Below are experts of layer 4 (counted from 0) of a mixture-of-experts language model. Rows are named router (the router's row for the expert), up (a neuron's input weights, with its number) and show model dimensions 0-63. Each number is 128 + 32 x the weight over its row's rms, rounded and kept within 0 to 255. Numbers have three digits each.
After each expert's rows: "mostly gets" lists some tokens that are sent to it at least half of the time. This comes from a sample of Wikipedia text that the model never trained on.

# expert 112
router:145133129180103105145150137126145190112105114172146111183091090115153165126163064173141156104102160157133140119146119137153148154156124098125110142136138114067097122123144135051120072169165159
up0:125144102127139142102122085170098121129081098118139171139130149057180143038133116153120073143151167187143136143136119140121135213089151125092105127145099113110145056169157120044100044178092080
up1:099055161181125122133181091102135081152129124123144079103151132122110130103173117135132089168105120061149109133188177113097147069081139120130156111160087085141134131121163144116182120125160119
up2:124161162169140122109130051139154158112073096115129155140099124133123116096119147101121099072128125056165076083191134088132130151168086130082100120086107150149108116147175196124120082193169101
up3:153156105098169098160108083091135130143079118077125126076125083063123145167107157082149141111175128139136096100210124177096148155119138101133170149162091143151120189135098162127112127065106130
up4:098150116123168132130158128086135095178135157150137127141133121138198118094154138137128126039089133120088113074155080118094099102139136155131151079133080108172153112117118147177105080146135146
up5:152217074116110115134182091097132132149070117156096098154108111111073102085142128160116098118108158149103130120143149149123109127127155138164130136107112068106139120201121101136081126118151121
up6:118122132116106082141134125096183236143101128124170175147072112100109134130150052160117106151097104175155142108132132138206140121158169113108167152150113162148146100165091155158137135188142104
up7:111141114176107165122064169132095142154087141149123124160143080107112126163088089224111109117125048143151163165143082123147137116203068176128138164125126148155141104114130113183101100098088166
up8:094080072111114095170128128100141126128130190108157153183114072161127143201104083126149146097082130141130145123107094094084166162150093177142102149112143119157148121188113140094121113108187098
up9:085130080187113112137104121141146183144110102180158157169117128148162072129070067094108119121092157148135066139147160084132133122106155173158114157172131132121164137101082160113140070086153178
up10:076169116168159134186126161102116141093141129124099112138077089124111156092117116110185116135117097160158089117137157119122154129109138110161105133106139118136178155099115146087135082164062205
mostly gets: " cl", " North", "J", " Act", " north", "="

# expert 102
router:175149135089152151102119159086091115136077097094118116156148104091123092167118109133120140065143150135134166109069117126150067085123178116103182170128132112186130078119142115116118145118121197
up0:120109128163109162044062151131164149166142155201118147144110133102125148119075124149162149092167123156129136122129180139181153148096193137208106059163103118155088058142118103074154082157104112
up1:055197126125139122142202130129138096174137198139078142141134142112119145109145132114179115130133101185108120100106073113148127135140069071095150139142138121119141153115208142131114104065129154
up2:151107124132116184077132123126153122177089154103141142101173085116128135119166122174146082034097135084157107080151163114144121140136124152044141050147148074113166108107084102183127116188171135
up3:141160113123091115141112119112115143163072128135130098140125130101134077197101162128146136138145105131102133109154182096106127101147114157140137213126115084140144186147176113096116135091137085
up4:113146136088129111216128106153178197143087128134119156152195149172163122088114105112171152074144120090113155138110143062240102140110108156090144180149087162146104167136173120136088130122128129
up5:131118164110124138153105104127153116143099121075110116066149162132082115130133107109155150122156086118169174070063172101053103078127123185177126173138117095126121094112080154127145079137135143
up6:048119134112169109058147156169138102108151133135151170100162123119173181133104125164120150088102135166148081165120153102126166145133138173127100192191116127139087084132157071226149125159120097
up7:141081099134130117171149119163127114175159138144146065121140083083142118105130132066173092141118177169186104155125134132147123137185161120083180126154150107163205089144120127127119077171147152
up8:128130162040112107097126083096103130217139050090146110143183136096106138107122188156158099134172165097081110121173102180162124101106141110133137136119118099164094121152154127068127154115128178
up9:102177162124129165101126128141157140155129155093178145070126178136138092145147088160151093118125133163085126150158136128107130135156119080163195069147149132089116097119065088152086177165164154
up10:100148108120118115148113118204104098123116185105135129130129101141138112127137100134066060133092148086148191094165100093094086167138141105165135138135140133110101163142168151126151140203154127
mostly gets: "a", "ja", "na", "iya", "ana", "ا"

# expert 40
router:156121134163139189103114148095094098150074166107168053154170140150140076182109072099081162124133095112115067162119186161139122127141082147102127096099166124140127130150137071127164163139111122
up0:165127109112113138159112121068130116099146099124161092105103127032078085125149149083141135089174105127094172128128152155093104181131151101094098107048099133129139125116122167063105138131142151
up1:109094124120180133208077121122148178147192147144108078086125174159117143207141176054051113127185088144123161122105118176138167153105119108117138119100142126148132110224159090134114103149145090
up2:079132136157151096092106160124061163175051121083116136168154133223180122172112105125120100098134090188140136069103126142131185121184125152148141142122130107122176079143098109120197149155135093
up3:097115135131113119187172115134092164125120160114126154192153163096095127106114153083150114148121087149136131124133151156104163122110096135117128122173123179132146157147182136124082105114078111
up4:131097161083168135123106139081157142156170096112138098132106197119124188215127108150165141129124095147183167121089153081103108069142115113109135070079126113153159120151124145110118231089117131
up5:082128156185119179115145067157075153082110168117120113073105120111167145093130078133109070163061145090109113105150101088126179131126119153135148149127150139144133119122178088113169148123143098
up6:100171154117093149089105117124133088152135202073055118121175148097153153150151103123079091167126107111133074177112187171100133111163117167122104138110122134076083182123130070143122156163108137
up7:157208135116105153090139165155146145165105155111181079123093125075065130123153124167102126131060116160153091114205160124133122090149105186091173100101137084103116151131148118123104131101081211
up8:132119101155115075079160125158107056076158145073147078109156137134162127154134101120162138070134149126120102169124201081193160174072119147125122121100146090193134118089192137108170111155128116
up9:170139105181120114114085130128127148153049117084101113084111131112157130112075135076161115155165146086132160051112111105089142114146156106084113108084140118118093096124150184096170157142136162
up10:127026070097125120109146105092114091135093114154149113115117114116165128118156140171087129084092185079184068110170112075142130174143147169085087147150123068088118145167141149158147141104150128
mostly gets: " re", " could", " did", " would", " will", " be"

# expert 108
router:088115155128156159077163127040074104135135092137139173132100165093088149094138149129080100165072184205101104152145116118080118101109171156164111155133116144118139161103077199128146125104116065
up0:078086096104113097146095078075093107106126133093108144137122157210117129152130124123120088175132119124127142083184201128084175141074125165087154120075099119126114081126106147137100099123104153
up1:125157122122164132158126208111081150153134063110128146137128086129128134180129109190110120078065115140117146151153153119125116127148170153089172132147135097071159136118060196086146134188098144
up2:108137186113093145155184134147135094150108148156193148102120131142130129143141151120144142143117118132103096082172086098172145132128103141090175118188094072161096128187054162161106088125174124
up3:107169115114186108085091179122101131141120089134095154112121104145138112157160098156157094160200112150157123169122161139091134098154137152138129202152139098130193104092150185132168223144142106
up4:097122097083188140098114135107173112123122080157095127110091099113162137156107119130110127143116082134200192037156102137126125105109121141150103129132102114130181121138106102105164134143159158
up5:165127080144170154183131132189137147102105091132163143133108163125064116127108166118161104125150137109145169089170089180085173149110132143128137173160119118140185165142163182147110129091173155
up6:157163138180093113130153153188115133145149149098087128141110156132140169123149152099100171142101128099156150104102132108100110188136158062102127165139137146072153141137134135133098138161047126
up7:123139112171088160168178076154141134154136183100153165094171169129132082116142146073140120089118149175124126193112095116189126127143180089144100160136113095108175174150118156113084121124152087
up8:080157079129074139106071119095103114195120166130145168132107164084150139140130123116137134111137124129122108128104180099108128110109154150132158110129140115121141171095104176094070131083080087
up9:073127114180092148163177103150140150079115136084163151212165113112090111112128130129119122145084113118081126131133153129128147136104139107132134140195144181163124078111121106161118188131105117
up10:133162090200084130137166136173136138090154121107130104174102072090101145135107169166116100120129118156137086052112210144075125113070170091112161104115131150096157145156119134139150138149142153
mostly gets: " British", " national", " American", " local", " professional", " major"

# expert 187
router:174169206126106122137118131109129158134165083065114130113140188100156147118139228060090138125155142116193163137133119088148069120157111122112217088103106160144174132135166094108175151142103124
up0:119118208138154125090154109151165168142173166086162140111177134119083144168172127109158072075128091138133155148166071198162122145140146080138118185157102080203197067184151112153099086101122110
up1:131147142109105081124151079154132142143131134149142142114150162077098104130107046141132118105157174131119121174134195127119147155132195147132157153123121037121147149143144111093187149097218099
up2:141122126136108043103190093158116141102128101102094142081103092075153114099197091146099129170102104143128138131152091129115102105127147115162160130135125128214108067152130144133095120130106181
up3:152144114120176089106131126087114119118091083051107109149184083051114139133133113100061143115075109086150105129104170099171122156138193162142078083185125086092181144113104084143146194191129186
up4:084147102141148058121105076123077134145169129072125099109077172143088102086136179131125111080196137147141108166111109095150078114112156104102120128139139119089113058163109178128134154173136119
up5:151130114113089085154137091111169155076076139103132161119099101130118124150086126119143130105135167137161128154170114118189132110184123168138127150088137119174152156132081114175137088185086154
up6:114111101136125095116094087121144130135073137139067125108136140116113122118117106117093125152223132068138207101055137051130155142175160144139110130103107140083128212075062093114122173133166124
up7:091151112172124121136178121129157176159144129049130102150137130150135097138157121121103117115114168081131073096167115074133107183128123118084140179138180122158179123138159093185154115134115204
up8:147100136115152168162091148128157166154098114111156122050120131175169138150101173166121157117107143062134139176128094083088165096145069141120099160135106122125130085163155116157118095143144168
up9:134097125139068039112128173149124103163204187087160148134112126185090104146132174092121119159121141159160125130129117052162078109085116111144118152174141136117134099128180152119149134084140148
up10:070141108171175144138119077108115155122106090134088069125093164120102157179106085083093099110091182161138133093149095092114126181159195128142133122107108127169153112123169111118087150125169105
mostly gets: " Ma", " de", " De", " Sa", " ma", " Su"

# expert 1
router:100117165092158076173091097137141077181146192153150098132122113150089191172070116130157141105187090114124133135115092106095137105140174142144114109111097148162158179128153109167138193094150153
up0:166145102132104125137146170145115130140106142101154191190111153097171136112144088165124095133180156145172152162087132116156114064141124173114144114171120099142160100100150207094096162111204127
up1:128152093123094137159127141115097113101142125125167082076142195224109107104162194207183139115117093187171085124113105147110125075167146155114085108075100117091158123153123079099106133126110121
up2:107128161141172098163129149061128102172051130101120149139109087160096061190133106148150095145187108109050147127186151149136119097114119098118134106098133071156094133172142156130078140139105150
up3:071129120153050148159101125142148106150091168072140140119126155145102140171082111063107140138081123098128108117119082197129133103196137138163152077088150102149152143124095113123074134059101152
up4:151171138094132192144115125147163106169107089132160092090189166158100151146097132124108098109146143120174146166143122120136138134134206147127165147164180147129188113129127093145078112124119091
up5:094092154177059145181141113088096151081145112094136104151087110099179152199145164151152088146133186127130212093122106147172198176132100154130111183149098147084153165123144206123071115179166151
up6:112081099094131096111105128155156152150146094112172123190066109122153186169148104090080126112110085116182113135163150135100209114135145070130140128090102126159096144166150099114082122161131143
up7:090122127137108177149151131120150183063105101164121093092131200074097112105084103116130170139103190153145110108134135129074089085174096159069134098169165102162123105120139122145169126191110132
up8:124117104121086129078136104130073125151136153110198103117031086121135133078113138107169104133093165154133129104110122128131138139130104123131133143133173167159157140142219097105151175141106116
up9:169140156173173092122205120066186102153147092115086128117047131038147125122094139105116165094125078086156129085098141077153135135135151108134069126083130071139118146151148110130129160058135129
up10:128076134118067117132100080163139145127133171090139096087121159196167123056137122114178131131119119107129164120095151106105121093081180116152152115107109162084157121109111092157144105188061165
mostly gets: " 0", " 6", " 3", " 1", " 4", " 2"

# expert 114
router:122147121155167103141084140122129116168160177149110126137124106167051163100104120124172088108158153145118136119121086149101176084062129156159158126165060188135174193156152154116140144048131085
up1:147158118150144030119137150134116125083064168100126104142163168128113066130128159102118135125143137123187161097105114124108104123079175103106107135147140134104088085128140160110147128109162155
up2:079103137120124066114109103139120113109177050076215079132088070100113159139169104123159064118121143137144156141167118143156114119130150111141097175122092147121135157102139129120100139159139108
up3:143136115080143106067159111107220164136114160104111081202070107141150142127124141119077064111107120146140145058096109138157138105133120159120117136118047094161153125114101129150135120112118149
up4:106188114134112087044142084124105099130174126123106060073088096138144159117122148131115100123157148200086078103147114143155107075121134124184181128149097118120179134142084170141116127131151101
up5:109119176166079153122111175090130118128134086130095198168095139146103127131133123129114169149135092183138181085052115122185128137104104122179095100169156135108175117165148075099116107119180135
up6:103099121087149144127183109120191115152212161159186194143156139148118176082121147058120153089134147134159115124096113163126134109142156118153145152158168108102167108103114150144170188092156106
up7:225131186114094125145138080167086137074177164155090126137117112084109122124119132142190119113111218135127125123153171110171142124101160062119142151126106106130186129149120169152120112158130147
up8:155110089132119124163139122160089134148152143208060154164096172123133113044136135116096149114124087110191140172096096088148129051180131166050150143077105127124194077165139127154094101074128110
up9:044074145096192114095154100130126099143154193075155094095102126133137177119140142107147064084108134101152152134092111107070140137105145089144073124118163138123119162098141233100125166143116163
up10:090149135189146087125153101153132142109210154097119145100142122109141120176113119145111121214078185145194135143123097137128105125104174175085166155109116145121121096144125106114139159140130119
up11:114120115115132161143073157146154074103105177120130087133115141152111086195100160168117111087120152142206160129068135122122113132122130102129104129103065068120169147114169100084127164153212082
mostly gets: " six", " four", " five", " late", " large", " 30"

# expert 106
router:096100133127132126109158154128090137108168089138091161126097123064153107116136102120157155086120101131125135122112051083132087152124134178035144085117183082068100112124089116061107127158129126
up0:113125170121138140151087154050096068097129126112154113093075129159145112069096122114086134114133174116079167131084099163114178101116132082102122191111081124095103139169140172132111179082122129
up1:200114103118101114156143115126162122131153093058083106108100107111127139160140142131082113103088117127143072141179152142141212153137125123115199119119106168119154059158126204138180171108145140
up2:159071153148120136103090123115161120184165093109141056112109122091106143101128099098126108200165135144151114140123153162099133075143124143125207158114085129099115108187119141193116136079142126
up3:145143175147127106118110113136134162113113074148114050165125177141104082167108160173114089165100076141078154157112117106153157134121081089149130104157185136084043072098148075092163180164139110
up4:130106112126129123149089065152149070127080155145181079155135099156132064146141142145048124110144142128123108154137123118091082102137177119113091123064152135103072170104199169102166156124157049
up5:141119173130186129162088116112120101098170082089109115114106068114167132221159151085106152121087097136087106123111108086115140158135065096138148121043084082147135151137134091101174114101176139
up6:152081146104101165078114082101101122131106131148128145093074116121111158144151168064166126115140070105123136142092167119122202166165162173051158105129097144160172133126131116155155151131150195
up7:120141159142116105107127107136080099109164168085173087135168104102141184103117093107155174162165101160110096122120124116076156107111150112175066166196143146120123095076129110108139121142112167
up8:107138132090106081127147116153129132133117139121121150102164209160138130120105153127162124131106158163156101096133126085121180091140109135110143162090171092106077127178114122164130058171123128
up9:088131119142107168144116125127091094124140153157111151046077098147143150120063097127104130093124182120119142143073083116113104153109107143141141140088085084109137123111189130139120090216160141
up10:156102068152094172096096182155117092123090151194117143130140116142148114177105160097128134126125111107103114122162169121092199094121105177128095171120128129165113175166179115129176135132127083
mostly gets: " \"", "[", "“", "‘", "(", " ("

# expert 63
router:141153135107153132103162147025143111118118098121122160146126144107091189077130162089110076143104179127093116195129101142090121109097162118172096109159128120197185169146115154147092134044088112
up0:121132153100118156092135181137178094106138152117163057104147135100171134096206149166133122099122096109098116094116097197184104146098076135147099102109134128134118076163134127147119093091097155
up1:134198150086135095098133132138108166176101181146126110190133118083189212145066138124167110117145114148164130143151158168126132165110129090121141151158067133108100099067148106112140176130106143
up2:135178215081114112147167149116140180163093084140080143149102112149170125153141143089087135146199137116123134153135124143114140129107133130138093185181128133113178123154146175079147181123114137
up3:136124182159165115199077184106161069130156080084118158139167178126079157105149092114151178110094166096136107087129190114161087118164096132071120115091126138117148160214113101083113086106096156
up4:101141119106131116134129127134137132122169120142086096188103111181123164076135122154109147098146133168105184164107093125174110132116109148114151124127110071127126125177067085135145062113127176
up5:122181109115133114123158101107122064150130146095142112149088102121111138140118140103166106109144108079166051155149079133217151089142127138131127194131095163119103134066122147180139185115142115
up6:175178117146186122127163175104128130133073159154089134167113153127180108156144138109102128140112079120145108126143124144142112140165100133179169139149115114155198097118066179149081100175093133
up7:159181131160104114131172109152115154166152147134107135137145117139125115135103126150131126138115117130095131140141134187142141112061157176130086130133105083149142024070121131176147160111143164
up8:124152163142103100105098087164236139124119197149134115203149151095122126165115131108129140168137134134142119105104133164130138161156140139135132128151077154164163094166135125116077157143090217
up9:113140094120124103119169083150105109148110106104124176160102088176066156157158132056076091143138140128085132166204089141159071139134080184188129150138130154136129154127140189098086111148145172
up10:096107119162122116131124133079093076144169124115165158119119111154138149088067143120119106111159127133135148073030078122109104135149140141161125185152144121119142136104186175095112141142121181
mostly gets: " new", " American", " former", " British", " German", " National"

# expert 156
router:171079122112147229129094155145115158118148077139177115156136121121125092163158136186096149115075095072126183154120099126124188150146130104126178101153121116088148126141112102157074113196182178
up0:113129155097106166119181114151087198093170149197042144145096159112087119136151128169115150150101086126131103124165106081144076040082083127096167127120112085147103091156165106183129186142094142
up1:075092138171116109166199165137145134134137139116172150095190113183133190131168103068115123163139143116167061159164135161086083173119153154101081139155157188142088126148102164128114142132140140
up2:151200115087117089084137141167163102132135136141079088120067083108113155156163136137176157097090116142104124166118183121080135091165123119130183044110141090107151084087088058166151126111133146
up3:162152066134161099135052094127118105125080101116084148109101114099148125139124105133088062191138068119107140134106108100096143139073135095060133142147124145126143150140134073147129113085108058
up4:113063150091146112076125116153141104059173112129082121127125147153115134104110086127091169155099073052142126131138153170177168161117115151143126112111106156147144115136176101125123186179174144
up5:153171124130105111131109166115084068162080162171191199130191110116167150120139155119103138102142165156039096112074198147058166193138100183066098113122099150115124145059175135154156130093112121
up6:152159128123105153103135127152130125109135118100117121172100098140142112159148121154084070102097131116121166111156144113147168140110077153109202074125140158105119105099162102100148173089085157
up7:126124187093131129149116203112131144154140101163126118122166126125097145120132129114091137074175074128145130165193167099196117136095169112129087106137151160128104143139202133119158122206093178
up8:092132123131149090154086162143154164177133076081128091090149233133082135099140139127086069147062143099086119147143131164080104097169174126185107111105079138142105134098123196132153087191116089
up9:140169085129141141130137142123096061114181146086180186126125141137140116119196102139150113110116138132097163118160134101151093065081140138105175132197086123152146171068147130107132087109117102
up10:099129123071142145148150107132148145115107157165131058113075168163138122157101130122170126119163091143223137081109080096138134172113142101071099106140125158203197113142108090066174179092141138
mostly gets: "),", " &", ");", " and", " –"

# expert 8
router:136106159117148119183180160099132073079071069123134092173111158093159111154076135159086168161112101156128069088132098207100136156132116089150078101187120122102161110102045123145119101068173151
up0:104153139156117111131147137140120156174126123102179098141168151130103114125132077139174121094034137141162129110179086150140130103197156126116088056184138127104176133139139085141099172198132127
up1:144115196181118088155175114118113173131110132127162115137157084138117076140117143178103200107154102116188143100145129165133139133146087116129142080136119099141093148124122158105142168141170138
up2:098134135137193136103100110091143130148067165077102145116152148158086132111119039140106156138096141165149165079134119130112094123142099076097120133176098167118132107171032143116106123153118138
up3:113198103120152146127120055099160132128111166131101096131076133130157135116103095147172104143108086145092118176116098093159163096152150117110115170166108116073091101133110089133114122114123158
up4:067132171146094160212172085152112146191104154065126128105096162172130137171158153148134120158116157143109049130189080161115141066139140100176148126179078038159164154057096147118162170125133153
up5:103091115139039136159137118151121140108170071157059159148134123165136131146112172131121116130153117108167127146182123162158148129100145153118123121147118146123112189173130156097154090137121120
up6:081147130035126126125112133113152124121141114143105140139146138113148108121128116177131150127123128213194134066162129128144186124109134159212078093124115164106159161136162115170116137120120193
up7:071134121121130130159064123101112066166162094096115120127097085075112116127125142171125097143140107119147130047147082115148101065124114123160154085142117095124104163139194099146117141137097160
up8:100134126134081149194126100109128064149102132139068104124174115154160121093095117104057096098129168107169201113143085121169127132150176128117120134116129152135151082114138129152118126139207122
up9:110165094127177106136152091207127134122096153117067068095093120156118157141131195080078102164111120135118070201159081115081167121105182141126135126140063081075121141147145122146121118078160150
up10:086126121111149129114121148177157186142107110121159157088082182075055129112143184175105126093118099144138135106145125101139141115177130127138066141220165105137188100163120116148119121128119082
mostly gets: "i", "и", "ы", " And", " young", "а"

# expert 15
router:119137191143122120139160147097155089132132151168133141095093123096154099126108148152127102192132139116106106168115126172136173141070150107196182152170185093125126088133103134154113129087129105
up0:151115110112177152110123087126140163152145102117210121124118058130120134111171147165092089226069101182107158088122107156151114130148138108136116172204118133115148118139164153144139092131182122
up1:148118145093125108119124122106186100101118060139146137175086136118140159148151177082129090182110099094189153136112150146136158131125118162166139135175145154154169139181151132143083180128133147
up2:110124121156120118163056137136105138151140129126155157052158128107240141143117107167132167078063114081122130088102113121194107122091175115152128161162131174128132081074197125135100156113140138
up3:113084115106083112070053092160158183122093148108141073107162159085168103138147183121175082160080085149194153163095191119119179135081126148160154181159095154107102073147109144133149095129121139
up4:122159126132073112143130079161121116165080136087133095159131119173107110116158178123098094124118095127111098181121165141166167105078147097118094167167123077152184082118100128096108129156126109
up5:128155143131157134112145137115181193180121169057134115115072184089158153120123178147125070156135150077137114137081152127166128158197125161149072102152136095141116087118089143128138178130097191
up6:091129150074142153075131174089131082096143060136184095074113131128052128124085111146139134081076053128118096143117145085128121113130128138164057163150094047175157121184178104158161080126130141
up7:080115134105130152116128147153082131169120141132122134143160141103134073054165172151089129109169123111167053125137153117150105215163157150169101124087075108090106122146138135094151129097139148
up8:092103136186094173119132089152174110143107118094180093109049097099077144151072132170126119148137100121109137130187107149188159143118175131117118161155160140095099060045078145161131147114149109
up9:118157158126127110169138080209157143079067156105136064144083111106143109096156123134130104179126130094109112085076136115152147094083131143124130178130075132114185096079154162139119114148125136
up10:078199170077096087124126114089061155178104175114087144158178133120143160159160162144173149151128062142104096148149110153063153123156139124241140114142126103145179167142131126142112150192097138
mostly gets: "tic", "ic", "ological", "ric"

# expert 171
router:116100122089125141128167092155142089099140132091122148128111125128131163155182112116200116110109180130130116136147053118051174167083094197126120169157107147142164160108137149128138164089118175
up1:183123134138118103118110098163193170084165139080054095142143108092134131122140144085189114099114144116076140066123146139169137103091131127126072122089170081101129115173134119111167117113110175
up2:101136166078120097127098139121155069202141144121094076096117097152117115165160111045182105117130140118130109149128112154144130138079154133158110166108117135106126157131128188190090090146125178
up3:163118150208193126174072116114119166171167173136136090115082112161156138089144150122110146127155152129158166120056154113093086148162179148101131220201080093136154104146120098142118107095142178
up4:118100105145122119173133126077155147120146194100016103108110146185118130122135115148084138112155119087116076107082085074150133160148094141055082075082136155120137055110114095080096125146133100
up5:178126090125109144135074119188144119096179140094098128096094131175137069186128149089150049111157061107106123109101145132090126136113133126111131117125127172144133086117141094117156063179102111
up6:099137028082124173097092138162142116150048083077145111057149149129109169158125110133119143139119156185102143049141150087071118110137102158100146125155154099099167110064166058092102110116108126
up7:143159124149062166170166076163149143096100105085144089131103157199089126159086148081108128147178108161110123144138125131170132132113131158114112125110152112134080100132134139138133229089167151
up8:112118120091144132150152095150136133121080177126121096062094137106154092162137130140127127206152115146138082081158138115087099103048113101119145139172083124138141153140184049138070139109144168
up9:086098142089147115170136069146135131167128126097100155092125113110146099059153129059117182207137118159146116147086128111151138183078136099136158150104122098140150140155103140127074148149118170
up10:124125134182128121164147082115216130110126114142115135160119171151101098093207151151142093101121129113085097121128137126112119188129101177124136183124109131170121101108143138139135128128131137
up11:151128131113156091180172175163137097170192130094062126215158128112163137148110167067174105105124131090078112115215100119143070110133120093139138100152127087157123098119133120167112104199089120
mostly gets: "–20", "–0", "–2", "–3", " −", "–1"

# expert 45
router:135174146128089116157174125156064133155114105133101151113100088115159150185157143092165090166143168152167089122147165107138199113197087118113164141091181108120132099174163072113178062067109108
up0:102088131084150112180089145125130088182227151147116085123152134145178147202123160127127129166160091162170075108131155079160119041189166134082071149124109123112153127189135086114114172123171065
up1:132141130099110173103135172102156094156119166116171122075104178168144093127098102116108106146152102131125118123112070115106095124202060093102143115155189081122135115156146175112117178177203113
up2:097117118141156132123102095135100101095172101060204127087082124120125090184148124090124082140064104157131117097108095164112146100110118115055073061165133143105168146155086092136140137119131081
up3:167080173153154150076059137188068091163088131158126115127156141108148135097160112136128150083131080179180153140108150152208171148143109112056102159128178157125175130178189103146099152060121161
up4:115102074116129163094150136129172158108106146169168101116120120152175121108094115105087122159130187138133117125124152177123109126128128176072180129160106153149119073169129178150162129143118106
up5:140173109109124105126102120112102149113150179104155103117118135116141161142195180154115122094087174145130130132219158136204182130144102144142112184092082136098085177172195150154151122183097166
up6:112139139185114138133112119150092147099117117153108164128191142086158144126120094108102089192093088080067102121147119148076131139169126156173105105156120167112165154096153169149104194116127141
up7:108101147148223083171190107135140167142174084085081100090112069136117121190163117108120141104111146139160103115135109161083118108135148137168182170122133155104073091135102145149137163098152142
up8:124114113127095148117157113158138120126168097141149102157136128165168168105124111126197105165153084124130097101109154084145099151127128116146100143103079161123118149162168128136197092085152111
up9:083107164127147178151134138105114122178120098126148154136105078118140166123182135089124092179154120148131116153088099180128180137116114127114075147119070115153130097143178104201139127143148126
up10:140088146148153124159168102219179056080154069105118120134096111116191136118169139128095137183150157166122117115139152093093169104116122100135111106144155088132140125143106166149140137128152109
mostly gets: " C", " P", " T", " U", " comp", " Je"

# expert 144
router:106096081154137099144071125095082101126095127161141119154128144120081087167028122132138139125043167174135080191152125156109130116124168081132096091130115162149162180156072163126091160079095056
up0:134104106105149105131069144070111101111127095109135124098117089162159058095130133112130104133042111172130124168135104107105148113135110133122118163134087105098107068191120102117093165116161092
up1:152116129092075096129149111127148142171134158130115103118154114154096059129095151142101158116182125196132104196103172062135086155120128110068059166186088117127104081152135178071156077193146138
up2:127110089145150090184171079131124163087096160104098128127144064118116189156138155159115111147118127155134142092130124126196141144093098168097122083149094183146092129131097124186116152084079118
up3:080126157104126170136165185096147178159143130121178134103107122095112089089095161111106193100152118102115131190108167181150082114159131108165143149138106133109159057129178089107140159070132136
up4:142161161124159125171077157193125144091140119111147101145047158099147128176133150177181148089104139127120143107180180094105115102185148135153114132105161104108180156139132164067164143087121104
up5:153123116164140118192168158112155072153156139131158151087112121152142130091093145105118094131074152119158212119109125066150101138169162093178108119129127097089130116209102111163176151140159158
up6:186181101127125128162135096085138170117146082112113098059111094127111178141164101098174136124177159067140087167170158125108154125141163087177170148123124123176187148136146091147094147136142089
up7:128199142135165130068137137156090133105079105110088112091128064073143152070149135118144168143114131117132113091113135106080134170139134129134164113128094101234104128096129167118135151101123139
up8:204159090187157148135111130156151201093126087110134171107078148145104134170067164184155116118140109109115081160218083123153141064144123183153129118130126100132127096125110139159093072103101134
up9:094131122132097127097112154092094128143156128167177048134184181136146125109145098118094110102122123160115168082132202119111155120131077126128129120192115148074196102146141104085111143150089140
up10:125070116168150151102136118121157168131094145163150117136102145150065089149106159166186115140067129146110137120159129130154123198160182156114186128185148140029174157151104118136104114194140101
mostly gets: " two", " three", " four", " several", " six", " five"

# expert 2
router:151169192111150169182151122194114099145100082123088099094089183143139109100106164100147115140159149131172097114120109152110198113147080075129126112171101187147106127159079091069137140107128126
up0:130178075127122119119154126090142108159126105086053135116131156130099079133156106120118107171155107124144081111093126146140142091118080118139125098117119082139195198175131138194173137081150165
up1:145183134071125109160124084122069111106087125180107184113107123117131108143163142157111087164108087144131130132177086119116189109161088119170112123201155094143110156129128121158173139111158127
up2:107196134106051126180109141136120068162134146097172097144076132166104108110082152107071132137082124086076087106072191164168131092115142086154115086169128096146105151128104146090080132108089113
up3:140194129123107098147128154205133150206046059084141120123104125109066149134103188088130191145147148154127139117147143116116218149164118176164122130168113106102147110162072116142137166157128142
up4:103134113211147089139087120156101081091120142131199149043145098112135100171163100095092114138117143108171092133156143149145126131170162093127158129123128099103101095135120141175144150170156144
up5:108105110073140077157109162135136162200103141116147121104081122118085129100057137219117109114128101141115187126141130147149100151074167121158084140088187189108119139171089130169158076117103155
up6:151174210106084107097133106085159064137161115117153144181113112086167135091128163111160125085141135122151089124130101120145150173067125140150083107118122109163101141155136137089113167169116136
up7:108142116186150188144118079172104115123141046137145119063172088141120127091146137095174096114093198108128100125131111101197108119130097103194138149169107154134085135104096163128126109098162137
up8:112124120112151143121116115149084133148055128109044154087159213118138128137199130220084067148117066107126160162120123080084193125137115091160169149107152115125105180140124119114183132155135121
up9:113129110131144168187110127147172132187128104129106207144156184068154131111130137096122149121149130107141121060112168106105149071177177077119097187222112090107107136142073160126159092144105142
up10:102155121197190134102148073171146155128102109103085153115095151167175156061042100154141098142110111126121130139148120113107142108130154095145181095107140139103085156125152114135143107068107111
mostly gets: " Di", " ca", " Ca", " O", " Ne", " Je"